{
  "moe_layers": [1, 2, 3, 4, 5, 6, 7, 8, 9],
  "tie_word_embeddings": true,
  "batch_tokens": [32768, 65536, 131072, 262144],
  "max_seq_len": 512,
  "train_tokens": 496600000
}
Below are experts of layer 2 (counted from 0) of a mixture-of-experts language model. Rows are named router (the router's row for the expert), up (a neuron's input weights, with its number) and show model dimensions 0-223. Each number is 500 + 25 x the weight over its row's rms, rounded and kept within 0 to 999. Numbers have three digits each.
Before each expert's rows: "comes after" lists some tokens at least twice as common just before its tokens as in all text; "gets" lists some tokens that make up at least twice as much of what it gets as of all text. This comes from a sample of Wikipedia text that the model never trained on. Tokens count by the router's weight.

# expert 105
comes after: " ", "8", "6", "5", "\n", " +"
gets: " Do", "2", "\n", "5", "\"", "-"
router:477500486506516502482467513509468524480466483492474528504493512490531480524487492519491503482445502538485526467491491476500507477521514497477472480524462498487511470521460499528502485500480480502406509471514501529480431480474492486504478484518472478466457489471486498491474484477448480502511495518492463453415500511496517446510498480452484505475488470521499513502486485461465521511466474515473489512477533534490536502435504514477482471490485504520454486500506474501468521526489425524493525483516422486486452491469485479488474485474477484471501492491490519482465465483465536478467459489491510452497507492483516468522498484508524498492466468479497486511488502494491506487478
up0:562541485450497478532474520510481511516518516525521520497523520449502485509506542506522539523503480504488487493526518503485469502487520461468502577468481502471582517503490458520476472491485471532496491485474509465491445521526466480486521499495519492493538489501517475471463463511456495522539481503491501513519456529507444525529502449542499502460484498551547528519476510509518503533507492469510487500496540464475501503488479520501519531524464528511475478489526482520551497530513457554495459517471469497462494520541464515499512494504483503505521508486493504481512517475506530496528469469515501505489462478522532552503506493503515491504496501521495470483535500520507533517527
up1:526509513584492517490499531540542494467462490479477511519513546559513513512489529486505531525470403472490468494499487504495552502472460498510506480499501488520460525497497534536521508507518515483515524537510489524501531501557510490523495471516541527494513489490507534480500500497500471522482531498520488509543484505488468474518509527510510524492484450500485526513491532521473487481527484513510506534515497501532531518507507501517541469518456523496489505496484500506498496495471531486530543458503547491487500519521534518540516468502484460523515489507440447514487495549494493492490567497471539501491506470501532504521516509488529530567485482505470454493501486474464482483493
up2:542475548492496486514496499488526488516522521472523499488464493500511515519495485510493535466460495471512475490504507500519470472502512527502500460535504484519538525485504504494503484492527544505506446443508433503478502513542509499540480556522526466472518475502514511514511490470507440444494512520498494513507478550510510532534492498480523496455553513494480480519525481500528478515434519510502432518490511521514517493555479471531479548483524443498486477501462499469456492527490537491475506486469500493550481480485513516462483500473496487512499465539507497551516517524544514470499487554495511505471500509480518479526516504522477549478478516527485491493501454522499485468482
up3:469498501549502489543523448507499525513497489509505513524501492502498525479491495487533477522533547473466463496497489497558516482473544506509485463458532495515523512430499460468507480457473493491513532484494499508495512492566484471505499516519513520514523508495551513515526503502491514526471431493526511522524517523521473476511501480492500498507472517529465516517482531524497485509444533490508523476476463475486515450531516463539514509536469548494527510520512519527500509517467497501447474512490522479494499502527471524463450483510515523495498472487485525480525508441511535502500529489533486510523484513554491484522513505473554497444503511465485531479520524485490546544487
up4:500475514456499526518499503454506493502524511500500521466526521439534495477503500484564539484490534437480540510479479525489492493542505470490549504539514490493555506487521535540493497514500484546511502537519502461493526504505515518528507488518474526498501474526537470501485476524464527470554502499486521504552475492524483540556501529505523520481480474498492494530477491491520505495533480439510504499497519485485427531535524511511508522548468499490519500506471506514525491468535512489472547502515504502476509499498499512460446522519508487514472485464490506508499478477460593520493476456526477506517507493524482482552472535491492511482503498516498501504522483510512521486481
up5:481516495503512509483471482519482478498417515488470522485464438466447475505488461507526489496468472487521463494520532511497465497520529499483486505509517482498466534458483451486492506454494484473414491441500451490449524507525487503546468497493485523513508508485480453483519506485511465522509516482537518515509486523479510504524468474498494463506501457470480530504533451501536476510482483487490466461473461481458528456505493498505490534461534463487504498489500492502502520503489514512530471469450536530485511487483527495454510498510513486516507529520490501512468453506505509485495462526523510538480496473484484509493548513480479530470531500497504510469493498531478493547513
up6:498506468491491509495492447511522500503512491497502482508492523478487542489472525489528512519494484497457515446478536537535555466547489459484510564488513511521501489459508519492527517524501488535502538529476484496523522494559478544516557498443515502507511525509517456504470495502533505498541545504520543513555472489513506455561520485478537497525496531513532516510498508502495484518502494505493535494447485482489529462518497510535516533514517506527513502477516522511488484501470526522448515517468530469524531488521532509512470558486490469513496514510499495508494551531470534496496530496494445501557475502527503497472483510507519549502501507494486472504475514523513531503443
up7:493488516543519521503577531533517515516519474531470522515540490496474473503467515482483507543477503488517552465510452488516497449518490472492543521498521495514517459491484450543529496462503508565503488483525515484490531471514555472527495482488516521494489488474542508505497505513513537537509453517484486505524500534541492503456550530523486499513507510537519485533462439513517511491488472519477485504515483516488500520510509509493459538499497505539513486501523500488523515494469496487509490473494503494480503473498480514469462503465519472456527482496495527519515511464496507501482482482482467465543567487520485484542430498473522493476478470538497495484466509532505523506450
up8:549460480513499484483535592530541511478505518482462520525493498521509525484488493519501513510466477512495528467521518480528514509467493467469531538561531529542484491495501532487501535498527478487505488452518487508469473500543532522575531503505512511552488543482537529520493511515503509475500532504505516527524535556452537468521504507497521461495495487527490484474506486498533486482476523515516561506508477504515459514520483492526536513514540540512552514503513462494527471462512479519471475466458479487485510497512522507491534515511548476513508470476514484498494531499497487506479486491499505498507512545520500511521539466484543521501487490554507511500492494492539518479480
up9:569513486527463469513514507559533484440489520508513521505549496528487522493513509494464554528512493503479499487476441504520495455495504483493524519473542506506459504456516495518499531515527492492488535530492530501480526488570494456491520475489540548550512529491493500498509464502537524517469533496518542509545475529535553484502480461537531537526558504481477524518501494510506485496479479515518514512500461524525535486479480504531524499498498552478503546507490541527512486481507511480470521463519509502504505522497525509495475507518497492511501509542529494555516479466515490460498506526507480514495480499513510494537514489517552463477497471493480507487530535513522524536516
up10:516498487488490490519478494475491516486524530508529462472499449507504511505526459527542496448500526500441519495480542502445520506489466471509532494508492510505539519515484536509505533482452532519527448476509484547519507509530473531503466529481510467524526484500537498539478491517490482465504494511542447492483503516536554548498473491478508501463514540478499478511473517470507517463479459516515495525481522498490535503557480474506480529537463482489523473484516532498507476495483517502530512487518466454501498485434499504492495490512490488495464493529500493491514516566480463491511498490473475520502497504478546464531500486479462562509518517509472480479514472492547498462538
up11:495502518565481499516506490499508519520491484472475421512517508508547532522541452469493519529514456499451499440525510514517526526472504456528530527542489492496480523482502524496480491458554537510492502526491477507521493510506516494506523512489518530523515504486517504494523488531525496504486491493549519482521525483480434505476505513514502504497491496493496488481522485523505472487521496509526519538507483495527471518539460473465521562531498515490529496537472518484490467489501484522503516443511483467465519481504516508514510450510511507501533478517556465515498470520518499533520567529498514512485513502477516526485543536465474524515521532581519483476487508472514534509473
up12:503505485501500517525527492486527494527498517462486502473487474508565511513463464495480532505495537515499519522516513528474559510498532519528501509470498485465482503527516456524496492553516495542478451485499497494478513506512493480449499479485482440464529521519478491524488521541501449483480514503509534521530505508483480495561479500492493499494468546454529502486519503506522523524511533506520485499498526529518464522511523578460487515489479465506477537501507457488485485509520507532523508513496526494488496514515473465499507544566469530517493504548500449506434479536533480451485433495467495503509490486526487483499525535502475509461463531495485524508509481498497497511479
up13:514489518546460498485514501532528519432560534536461501533523530520472489510458526485472486502480501490522567451457477491494489449513479497481504527540505503534530471504486449511543479442534515505542522505518522519555519468520502507510459475501518503496483510464519496480481496503494544524457474521502470505520491534525546485461544537470510534502526489530503470559486459488525504485527483512480511510500507526482506518504488530472483537519493464521513502486469498513506516482480510497520492447495514486494506486489512480509498557505504484495494516537515501498514528481483497480482488506480452483526521495512515468571497514496481526510494457497466492490457529496495470493488
up14:507525500521485542504482516528528494487529511515483489470488544514479518495478538517547520550502451506502524504519506482525513497514524497471522528491511502543467499475496512538485491505507526543422497441509507500487482534532510494529512497573490490496507521518530541498488508525510518482503486511464508521517448464487453486479522559499523497437522528510497512481476470519493499510535505508511508506531473476501524486500507498507537532510457503490516500524448527489485500486525521474498516557477524504517500501510466516459516487557476486516497538536502503568512511533523493487521503486516518511474504480504489517526479440512470547517527492488525483474494423512472502540512
up15:512538495525497548522526473489486511447489525557486518492534502491515488485522531496473520533516491467485487490516497498467513501547517492517538561540528504483480478456509471522514524511481527530478461470494523491499548474523482483553523512484521507497523512513522494513513555510563512535497473501506522526569511526525511530485485490509520500532533507505468498496504517510525501530522557483525504500487469471562526504534525504490520482487468483485524495516528542505505471502536518482512527525493532519526494533494457499481502565534508490505495509500520522490481512490512445515549521509519479530535523497522505460538479490533480545447513491535545479472478505496496495500485
up16:525474526495489551490491469496480552536479524518565505488509477510516462533513510481439522469499510512496480508531500482513515506495528487538461482449473484475486479529487520514505509529485509468510487505531509514482535512494527497481498506516474490450464481502474503498470491482526501512516523528485519480513550464520501512507510518500505486532472544507532459506512529484477528503488466545456476515521490491516519552462492495541512488489480473519491476457536493483493510548477502503519492563506507505528446519497443501477505507501457495470521480467490537497458481525507433522496473515495536468512519472452510526446518525498505501518499497491562474530492489491454529514479
up17:493482519508489523508495456504503467485515516534470514480504486498526517509483534521529488531544513465505491487495508510506535560518482519476520481539486497533529541485506507510508543540483494506511538492486514492506533497539504477479538487490500515523496522494543501487516517527549520480510497484562554500578504476489502549521500499516489525489462520493435519501522501496503509465487518465513511528474428501500442526542452536477507523512529517489511533508445509497497458464513530459503472473486541511492489517529540501521517467468469564532489498499527495471492480536504457499507499519479542496476514500501497535511497535519514513510522519460502485501527489519492534539515
up18:511517480509560492481538507458435521479516489550506514563534464504476500485506500535497478519477530496496463517511460516488509449491470569505501528534518528529498508500499458494487512460492499501465491495503506500544540448519504482526481482495506452522530503497533483497477549474519481486494457497524529514536498524488503492477515518499529456564503464504486534519489450490484475498464527475494495517504469488484516458486480481496478491487521525470507534471522523482512483517507523493458468503506524480519490491488495522514523519462489522514469492528519480526488471495515524477482511500537501516514531461508477480502495548493551400512460495494484505485494514483490501482473
up19:528504485486506489485487487482502474500559517505509491514552522540516534475458504515540487495492537486493517493464469494467482511485512536505518440500515527560486524487497488510501549517458541487535490522493549502483527518506471506453527499477497499500491505496498485520492511547491515475518503518461526523515490495516527541478506480541497478485506494487469499505506484491509500497465550476517444459405472515497494475523523510518479473506545539509499498496488504493539496496512512481470505503526514526478510494490503507482523511496456522481502546521565561491536528494532559505513480515478460519500469485479487530542499563505504497491517475496485504507513437532496489541500
up20:501469483509469529507508501526540520508496546523539500448539530501490491509481538525536448534519488489514454515542527514522507497535522513513542485461519502508516507473522516492502495543543487504522528492514485475471567498494511502516508479502530487462523510509547511506518535538486514498489498483528514501539490517464504466498478472488509522449508494521464503530537510488495492488523532510503469497459451477503485465494507507544529527512520519512525492511487502475503487515490523464494537558526534505518543500552489520484433475481529523528505538500566487516518516467516488511498519524468478490498515521511495512451451507497489512551547539498495499514503487502535495519442
up21:460527489545510529495538466521530490533514502516485516497531507506485526516492499480502513551521484498500490442495501473568528483444501494496570535509498470534493472461517472547510484532471505551512537495500487492509500503484532481462529516484498495493492486500546510466507528492498539512506479498495518489510474478532501458476535505481517497558474528553453483542490463480483510487503523514490493496485486513534476488468472513528473489471516507515479475500514496465471513499486523533498474476503517467499492457516485509474520493537557500480524506562479513530489550485500463498484493546497490492511510490482515479534482471480483540461496503494442481533463526516502531517448
up22:513494508499488523510498510495537492474497517490488523446469504470535488527465555501500503540492460508506511529479509485524541522503501473504475427523524500498478511517497510515490503498514539503412510463503474513498476529545468513529483476558466505471499495475497496538514541518516508538502518488478481491494504513485475507521456469431503536473510503465566527477523499513525490548510503522494453524522500491524511468515518493472540514467479497497498513495457430519509494501500528549524503521499520503493508514490458495524473504553493457513490511500501496490489489528488507467463528499504494532492512486485503462506535449494536499489500501497561529513529450492489507541522
up23:491492496522504477495443493499475487468525545453523509489507476470528522498510454517517511483487500512479514538452521499492508493485491492497453510502497499491522555527496528486509504518530491470524497439503485512514508505495488533457501536482483445516499508523488480555513515456494451477467530512508476493508493564471530493509460518457502518485563486512507528502470525493509517521491497462484544503497504513472458499514478505496501558473518459493506476494479511542494506522515524505486471459533514465504474480465502484489508526470478506510508473458514468488503506514516460504480526514465496501472473507489573492447499540519490568523502529473459524511503533485504547469531
up24:518513495522489496484518506516510540481517521517498477466528508539501532527534505498493468512497516511483473470518485471538531486469475470508550561487513499515493490498511477534495496478499546539492494498500473539516497502505515475532510488493543494476506507484510504503505485497513508503469433517497512507525493525518476484461521524463516494500487527553481471546496485488537494502543523543487523521490491505535497474507497469531489514514455476512510492506514505502491507495461506491528510464472484475501505511424432494502545518536528486494500482525483501536491570555511402519485519487491477502526514509486510463514468470447461559481501490506457474498458494472506509494470
up25:514510454503513500516497447456446489454485472513468579539494462537483470481503470507488494503496526520465539493471507493522485512513486477529447516497477534502502499456515523511476531474484489469488478514479502502479523473499480499471512453554474506501514494506527518495500518520481506520538468506529461493525553475570527521536484489519516543504507543533469526493503510512489492470498470493493448497529499484503534479489479521504528514502462505495514497495512449518509487521492488485492520508514498517540512531520497509475466508518522526485472459516546507512489510435535516502529544571510511489504510479511500551500473522498530494514518513462514522502546487542465489510489
up26:509483499509504460506491547465458488474507496486508462519522502470491510506513533491484531483519489511513507468494521518474491515467504512497532541545529517502512498497496615521494457526472560522526490503499496461517492503531511490565526479477509526504506464523549491492470513503492510527524495483502472518521513498516463513493523495506513461480501419529443454508529503508521449503457478518501552531518503521515458473500495489485497506522503523492526494516503536480529467482546514519482505536505512495529506474525515518499491505535504513487497469453489455512512544544518469503484473481456530487487498509512481489474467494548488489543502519525480521517498542496527521486494
up27:483530482501505490515514516510560491483522475487523468528499460532443503489521523529553484499499505486505491444461465458513553521485550468490523499495483492540451511516506473499507503521519491504523465497485528511533526521539491468482493523456530455522529518552532487498510538504525545492472464502503518495491481506465480470494489501493522520495523484526481519493500484522484476520479539492522481512509522499500555466475506485458557450498454549493514507526472536457472501486531526478500507483526502432502504513508485494502534494496459519512473514531536534511481504528535499512533489527521540511514488500504521515525489503519556470514502508503470520460537499545506489497523
up28:497482512516487531499507529479457506464545525543484517483555513497501442494463492521582507535485527500512531482511502497486467490465444463505472539470505511514516552482514481506457459485470483531515487508484563531494531488504509487537497492518496505539508518507474534500492537503472516468532523490477516509526493533522516513463489512471508531470520471546449505526516472515521489492513539462506517537492460504517523514532500424486511496512512524470485510520500554523520505491515515515432511497474518498516505492477480491511527479447486509500496512528512521515493502489510499499462516507502528515484519468474498532495423505504522509473514499489475541492495494447501499506487
up29:526536485478497442507523522525529507492517534502521527488474460474474506498464508528525519481483543487527541489493481505512492525522577461496512548475498514493503513508508476461495497448480523470485474517487494491497523491535502491541496525530525486515490490526496539535498536497498470453492502490522559500511528484458527501488492502507501516521493520543457530478528462509536520505507519447498513502559499491492533476478554473494516495498490497503533513503501477523471496479486509454449536469538504511491505531490518477509539460476467510510481524521567517532483502494521473493518536554487509515465469505514477513472498546516533481541520514494450530465486482475494529514502
up30:499455484467511432487507463481463480510529522517486518496501476499489509470465491521519463547499518516492507491501480497470481512545502545507494481491500528522455525504511499473507523496479497545501489544475542487460531495521480497474502465456519542517478498513483484513498544510490468470508514503479532519531490500471555512503495484500477481531494483529512507475476491498496506518458547467508493469460510531512553479537523497497503483522500536505506513519527514470489490486521516472410519474494516562455510502485479520488520482489461526527501528527501532501526480459544536506522494510533463506507472504511461570478445497506538501522507494474486458492504458473499507523505
up31:532508505515517533528521506476521514498521538521524498493492484472474496501501519497499582493471504485476489531479510512494502488503485512512535477552463486529465506491504473485484499484512555437503541521487475503540541505506517502526517513514517474487499494497477497490520537477503465505400494482557514480510510525517474488524446486506519513531532475493529498492503506505461497508532496512525528512505525497494530500448506511481539504495469512457493493496507456531500474527476487518552503509498480475547490544528516509538515508527475507468493485512490486452514461501472510524511579501501526497514468492468518473464538508489495493511510500568510470510509486513469443501545
up32:481491479531485470504503506463481503548484499489532512475523547430587522504536528528507497527499554497529471506470536541500493512457531465482507489509513484478509526498488497506450491451475488496528508503481508517489511516519503504535480546508500500547527491469464520502507515523495511491464517491478546484525499466533550495510450472486518516517523499529494484469508525496527468522495538456499556508486488508485526472557480467479517507509515490503513478505515479522505504490507529453485530476495517513506515499518485510476518487493518519505473492495551466487546506533498494447489524520511498511473466509477497494510542472482503550457512526535469490488561448484518495484507
up33:478508476482484516525494505492515522533508526489481491490486475535543487521456465517505564492494554527489484522531511516487536515519532488505479519486496487488539490517514492488500446512534511542452429484499503502498545488461508518488458512513487426489505511521461450546486499550490482491507528497492530516523511499454510490523492502525505482470497525505530497490510506515516526501508497549505497485498544523527471521514520543508518540486468476501521525521505453494520500517472504489446505485517522499498523506548511457552474509487508517521505514528483478465443482504524548492496411511471496479501514495546483474478512510524470506482491538488515531509503480518491491530462
up34:471470494510501484527499485492505488491480485466541503498534533510491506514489516495484453485539493506478442500466514511524496486515554494528509501463464463476505498495507526474459521503472535471499478551503451495515529512505506463478525492500509457480511496518518528487511465497478434474480515523475549493490508476519441525463479474469506514511496524510514481516500538490509470521502470521500488530449503517521477509533492471518492516501508503514478487503556533474510504520486504498479526516560521474550496486512480515500549501563428514494482490529508482455453500555497512477538551524486465481479464520470501488474540509481500498466534516511474530523502488537493465520500
up35:500475503521474512474491486514510527471517546547506546495498541526517455531484537474493499527504495499526551501464495517474502473461468513522476480512482482504515506535483489509515499490467496445546537473524502556541522484475501501468474502526483519496465500484463499472474497459484538522458514513478483473516512478489539490482514520475495510496499534514497475546503493469426526471497520517475517532519539524485489529448493524491498504489491472504479500458478485577501539536469524507539484515501506480521485495547497470560517502516460505473508499507489526494493507514479475512451491536457505482519495481467528459510538539494484507536495476467507483505476521510454505512504
up36:450517498480532492468511465493517495545490499471530539511532504466485499501536508508508486512515519491497485493491530554490464505494524494514503520493487490500475524490486481480515523492460467484503502426477504470521539487461528457484502478479473532483492457519505480488497501471508527538515524517506533456477477500504524471527498482501492472505494531488450504524531467501494515528499548473486480511492490487480510486504474528529515462511551478501435456473483495528527503529480503476431521536512509501536478470514445520495487491522503534488499488510586546463480474514519502518512489532483539452499517479477488514483528533483472508481519514451460494497495450531472486517502
up37:472511516461532498475546506516517518542450498517473461483525492480515494510468530487514445512506535479569478495553470534516500479521533502502540454517515487517520478505483462547497490494475503513454544449521509488473538482482524453504491489489460519509501472515501485515493500484516497477518479503474465486509464526534443506522529522488515454504477499470535520510513460495500511509486511515494522522505456485486490501550524507531483492521488521525505476505471505508564529529484505462473488513535506509505507518513473541499506489469584476500559494469489514498497478524485506505477503465494527491523520487511456489494479479483493506475508535528484472465506464489469507485447
up38:541492477448491514508513442488486485506522488454483497470526529525486502502528570499533550498530522436503462520506516537520458508553517519498504542492526501534500517455507510522506522546501495543505538542485525487485539523509492509478535524522471521523534497468514507485510503531533512422521513484498520488564528505528498526538481502515484516517492533480502489512513506498522501509535514479507526506479454471533533480561477477523506478527515489487492504535467519538512503505514516432521525525517517528523502517514514524502505465513499517516488537491447503515532524539513497540489498492532512509496535518501456476494459507503493486498506507522502496542528492514469504487488
up39:493500486481512559491503465473527488534541531477479488494509516519496485514517552509473527522563511452512489506506523544557505504507535530492510531511501496563489546471518479512494516501482487531508493503475465478518458496534474516475554476489478535517525497501520528514511540532502546477511513471512540510531531552455484482476469518490505482560517514494465492542501477493498489528460514475510517515507486510538510477511494493503511446512528508511540525479494492513532483500531468479485488517528503532487505535505531533544533507509570519508495494475498505488518570548516521533488506502515502522507513507524505495510501478491531483498496492429491492539484511526495538510483
up40:471527484486515515502486510519511506543514474486528482489500486465470516510528442520539502483486467548456478502480512512484511527447516475502494476496511485457525489505495530521492511466547476523480488539477495481487508487497485501473540561500506521559489520460499532467466461484498524492516514503455507493493537533513547495462452490462492466498525468466493504494521521507545473497514454527513537506542518511518560480531485482474507507510498507488505496499521534514508502484507515508557536417498493456541521517488508473501506545524489492519505520523507479509534487507513543468476519510476475493496470513505513512519527441482492506459493523518500475507469466492531469465527
up41:494491512513499440504509504470514516492485516582530491481507480468489511511570519509509519532487547494458530520451497505486522480502531486493474493489486518474497535498507493467504516480493522485536521466480511478494488505526480527511494474499505487511470468499493503506501500543501490511462503491545508492528507473547520495486499514544520494511492531556424487508497517519483533503549527469498492460487549476518547508487523549485509485519510502495470489486552483532505516501514470498502467515501474506516516508515498510519519470512501526500482467523491499441540488417534511515543526485505481513512476497494490542486514501510480432455516502452490492450517504498486457511550
up42:541502506508481463553486500518491486444468510510497502475513519488534507507498550510535504458509523486507497497459529485484533486521531465494478466480480505496545498511501516529521499523477531515531556464507512467485554507501519541433471555537507502497508511513437495500489486512517530479513506496495457511521523476585558507459514513505497492473521474483515473487485468517483520526484479483518485485497500503469483518521536527540500483555467479484519489520485528496502506497505535469494551502520503490510489492495470481498514471481504491464494470468538532473492526491469496512511491445453500494499449488492488493542456514527494497444509508459523494473488527525503515516529
up43:546511519523504503543504521511577503478524533534491485514532493496520500499484537519493519543474503495513500493514471494526497470511498490494517510483500507554484499475523467537484506530502503494495512507511430509467488511553503501509509494532510496542523530459544480521512508505534505504447490500521520505555490546430477450465512514521523468482501485507460499502519469474506473520490514460509536494468469498527494478544477471484530502540513525494515481477466523459509480499491538541485459512465532538538502496521580531494526532498507504511487513535456469527501518499462514530462540497499481497502480493489490528488496516481486552503506510537489516531499514496499498520453
up44:505516489476477493507495515517495541469497527506507473454500502551494521518520481504490497494504486520465491488519478481535519482451491484514523572479509486532490528500509490533479491470538504530512489522467501524518473486536508482558515483488554479467521497499513506517512481489515515503500438519490500514509505548494472492440507516458533495467489485518515506525487497494543505517534544545497531495485491496555482460507528457483512529497487472500498511497515493517507499488484501510536488463446510470514512497458472491516523517543483482511499472526494467550515556538501417511488548494495493515517497518489513474529474477480452533447510491544465484531444507498519527491484
up45:512487503469513497539572501518537503475505497527515506525481492510552493472506527479537537527500517518468474510482467491487555510555491560510541482503516499545432509469526445483516483499529483549520498492527492500506518524541486518528490464513568458535539504486557456534531522500538527497498525470525500519507511474483523516528501530492506517519503500485502542482503497501505507505511503515508487474550511496510532480494523567495493550533527523503546495507475506447501480498496520499522505526495506497504508485481470531509497507501508511501514476541519514542484527471520523463492462528518483530482500510528472502506490503541524489525483472522506477515477478520496528482557
up46:497496486507485486491497507453554501484480486555483503542505505560527514505559494507506538545517526465476450533490499498528526505476483537526542498500519505553513518474516518480481487550480526519525524507515509492456507524494519476531521503512522523507504516490540470502529479484520550515536475486463524514452526517504523491512515500441508505509509525530511533498534506512480464508465497538495476480446500484504434454502471511564511530504533521494477528523491531455488499521518504487503491504506504496491508473433489538513486496509522525520513516501527544524535515515508484522504472538511495513483494535547463475488511521505524498504487501477484508525479497536500550522453
up47:536527479526480488512527502543515479483500502529519477492532501491481478494499491495513430527520493470475527477513524475461511496540482552513523515504502530529509516445498430492517493492528515553507511485527495521466538493519512521551434505468542454501496476499527500528521531508541520494513512502506548502545522503515531544495555534512495526495528534542509551493504507498520490482500554493510501509503497488530469522453503507489487521503497517475507491518516504447498498496490523494497484504517524508486481515494466521531500494440523477470518507524486485532495483495522438522493475490485507483489516488525515535550466552507485475536492461512492432505492518532473521507483
up48:488470528511494516499502525499510499533493485494485514499515489538533512523483490511486510549497496493502457521467514511498465473499525469509485545483499455496550538486479553488497457463458527477518482466493554508466523507541519510479495504505523554513523528483536500526516532548502498472509491476501472493532473491559478527525478513529500510480552584546480499507505497516512493528480500556494513477488528472500486548490475488506543541534492475517527498504533533562514475517483503477522476494490502550523537527525520532473507473493494487501510480493511508510485473523468538520521524496502494498499507493516516494500477491493536553519504491549497553532529474543485498507542
up49:442462490467530515493537489507534510513505496493482508480482502460545511516526426499547474498521487500510475501546508539517526500517501513511528494548485470474523513470499472471507481464494497509473526490528484515514506493446525494529482491451503519497488462532514502486517526513508542520536515473480485504508479503545471487501517507492493525486510445541477545507515486500506482509508495510479456528482472480470476493487466497538517502529534505513517478484464544448521498489492510479514466541494533475481519502505510514523455419467548499506528493489516515485517507496486467545502506471461508480504497510499475514412488480516475551496480525502527499500529437488505506497506
up50:523492494532481534467538483546514558494519548538506541476530498539523461540502530455498492517494499497527523483522472489496520475455476521542493486490520482508498489513490495549516496514470533472533527478521514538503551496492512491475480489492491511489471497511483499490474505485489537521454504520467494473517520479510509501482534511489490513523477549534504475539488492485446519469488514536454496540519513538489498512457511540498494502470508465513510494473477479537506532546478518470543499518510512484504490520531471497541534484510501497469527492513472544512483523551488438504452486535450517465525513469467538480512508511487497525518487451480490464521471498521465516522484
up51:475540485458494482527503502466457490519550487494520511480522487497434513470472504532592511511503532486460478523456514502506486521466538454500472535492496532519516475512527534486492533423495505510527472538479516498502536506504496499484517503502502499502474522502500520519495483566479472486518512496473519477511487513495497554491504473465519499510511546505493489521505485500543507516451525475523500485396469502526500477523497468522493517488506518518488512493512473488521507491515505492458539494531525514452519495483506511503533525508487512495473502509502532459501495463518573522517516504508440514509482509516471533536530519516508507492518505497492507494512490543498530524476
up52:481505443501516492490493499454477502520512496474518545505503489527497510501535476473541491481469524518515522496564495471496479507502518474520484484462494502532479554513514485529493509503477491518496480506492559519468510528486496484502491481477493509485509495537493502548518517510445490476537500515462503522509499484518469518483501488513480478503466503523505496497491489520494505528415553495497442499511503513534502469520565479483492488442510496513503491531470491504473494497514501485478459498500509488475485483455455489469508498474459476477518445462497542475471509475507508500509491521537525486507500487519548522507474515507536471483476495453431436523479472528490577510503
up53:453542508473490514499528559540477497561536465500459493504515504490474522492461522513517457522510494499464469471463544501499495500520487511496545554512494505515547497508494539476528496483512486530505480477503487488496489478524514458489516497525495490535485482468580470486511507515490477478505521497513563494518502509539564466481520490483498498518465532507473551533469489513504483476483480438500474524507493507501478472516493487513491547509567510501545465508503557492502504491497495522482523472551511526479517494539510533536522479457506516507502510492485484505486489527518526504521530524491516463520528497518478530523463516468536478523505525519491532479520533506494540485495
up54:524472509505499538537508478468512462452502509491459513447433527508500482517557499490551550495510478516494478578481526512480524544490511533527482499470508453487496556514493517486485525483476497481533484529501498525569496504518469516519505459493534512487493484465478536503490484524474486496464502489526491488500538484470538504537488447479494518486461521461505503507503506510503497497510472495509456505513551497533513498495487558499518507549498466466494504512446529507514491506557520525542497479516520494481499483501543511536501500553511495533504477507471508480497503521470517473513526502492505497476488496492491517453539522482522467500523517532516504458513489508498457493538
up55:501504504497485505516487517461473489456524451472516500457553470548478501511498495505516528522529524505473496474493526500490457483513512499478506539510508526511486478490479541477511470488534514584509486515487509485529518530553551498530507533490493506486507518501495492530490529479473454473474468519449481513530489558487527490472509486490507496516559490551490521475462482487508500466486534455492571559498474514498433503577520494518478540516520532504516479550511526489480489488511504479474515515505510492471531540488476501482526494474522517500521447536504507522521530527500516506505527478511494523514504517470490497489491497481486479498532504460495523526507505527495508504473
up56:510461508488472500484495510496478512493550545480536454500537467469497521486494563493454543526512512514492482478527534518484516492509489500483492567509538515489482549494535457500507507525541495526509450509499542471503490541499495497494549520438531495503503507520493552495506505523504546533516489466533520526538492497503451512468504558501506566523499528516507482507499500501532503519453494529503524490510503494501523513483535471510528471507507525497508474511569536440479489470515487515525529513453500514526460493507511490542491534553467525498483507485481481510510470525504523469491526462499505529487496502508510452497500505512512518494518487490486506504467551508491493510537
up57:534498534565500549516461544461496507520532496521485454528527534508497488516488462509468521506479440493511530519479489488498501483510524509494485481548459500524469452474512510499489467481513521543477508530508462478523522505493529535453539521553504483519480510515551501471528486496493543484534512500474531506515556506533535464450495543489535512532562462502497498464521495490490492513489483509498544534516479518491495507483494478468508525450490494511531502503510524443507492466534520521493525496496501460515492487502501466504475531473501489514503568516493534510482470457490479499500494487490524486493483509492489448487490521522526532509523499501499507551506532539525503506479
up58:537487523461496469532489487506495509512490524473504455501489505520580549510487543517489521566470473457478488522501467484542538497517494445500498537489515466516490508526507495546475543515516512514542534469479473493509498520562497512502540515500505476517501511525546511528519543490509539505496495473513469521541502501475468473485490508519518537485481472542498482502495520505533505510522568524518477509493469505504480481527478514493553480530440537511532513534508494495513491483545538533498490467491525523542528513503482489480509523524514467506485518517528485553510532514512517505494521489501487547507471512519509523518498479495500505528497504510540487462531461521496508510558
up59:571525465480505515483517490538506500483508538545508510485524494515473538503491551488513505514463486442478476479532475498519554523461503519522514461441495506519465465523513518506524531515522497482491549505488510538458519506545510494505505502474499484517511515505559469499489472506526529532486513497478528537542502457514512475494521496492512493491480485512509464505545528491519498476505487550520524505494487477521537504528455495495542494519491511500516503484446519480532494473513513483503510511474517568539509528496505523485484513464530491517502488494471471535519499578497465518501495504522519507524545512533519513540514502521490517548499511554528478506546487481473466497465
up60:487524473508489537528524445492473486488473479513512488535510500482481536473484510498514520538517517489496506496514534513503500511449527496518491492476499517499507526470530462505481540498458506512512524517456516461460557508497505483491514523479535542546498517498504499520548480526494490555530468493523518547545478462530478500492517453506514531514498540522498528497524507507506510493492523454504490492532510492522530483510484467527510530508521490491497498491500565508496516497513490473514497516455507477477490512513474489496476513473487537478549509510567496565488553500525544528503546525462472502515510498503463543493494572470484574513520526520493508506491523520526529504528
up61:460520506493484502478553499494526436503520452503486482497494507491536530519509527519488488561511464491499471477510533540610549520462520487511548493515499493538501519502496475488475565524520515522484540461495468491499543500490525472536537494473533510491492536466512465478543510497526491495498561469529556498540493533555500438530482465476532509531509514500467500515515496503516495487506509479506485527474470453495470486505454487511507512519528517472504488517496454522508485486492520494509477474495520491512503483504513475486492494543495540508496495481525488509489507513507462505520525517497528492505487523483495507478516520486532537475489532475459527513479498502500519521489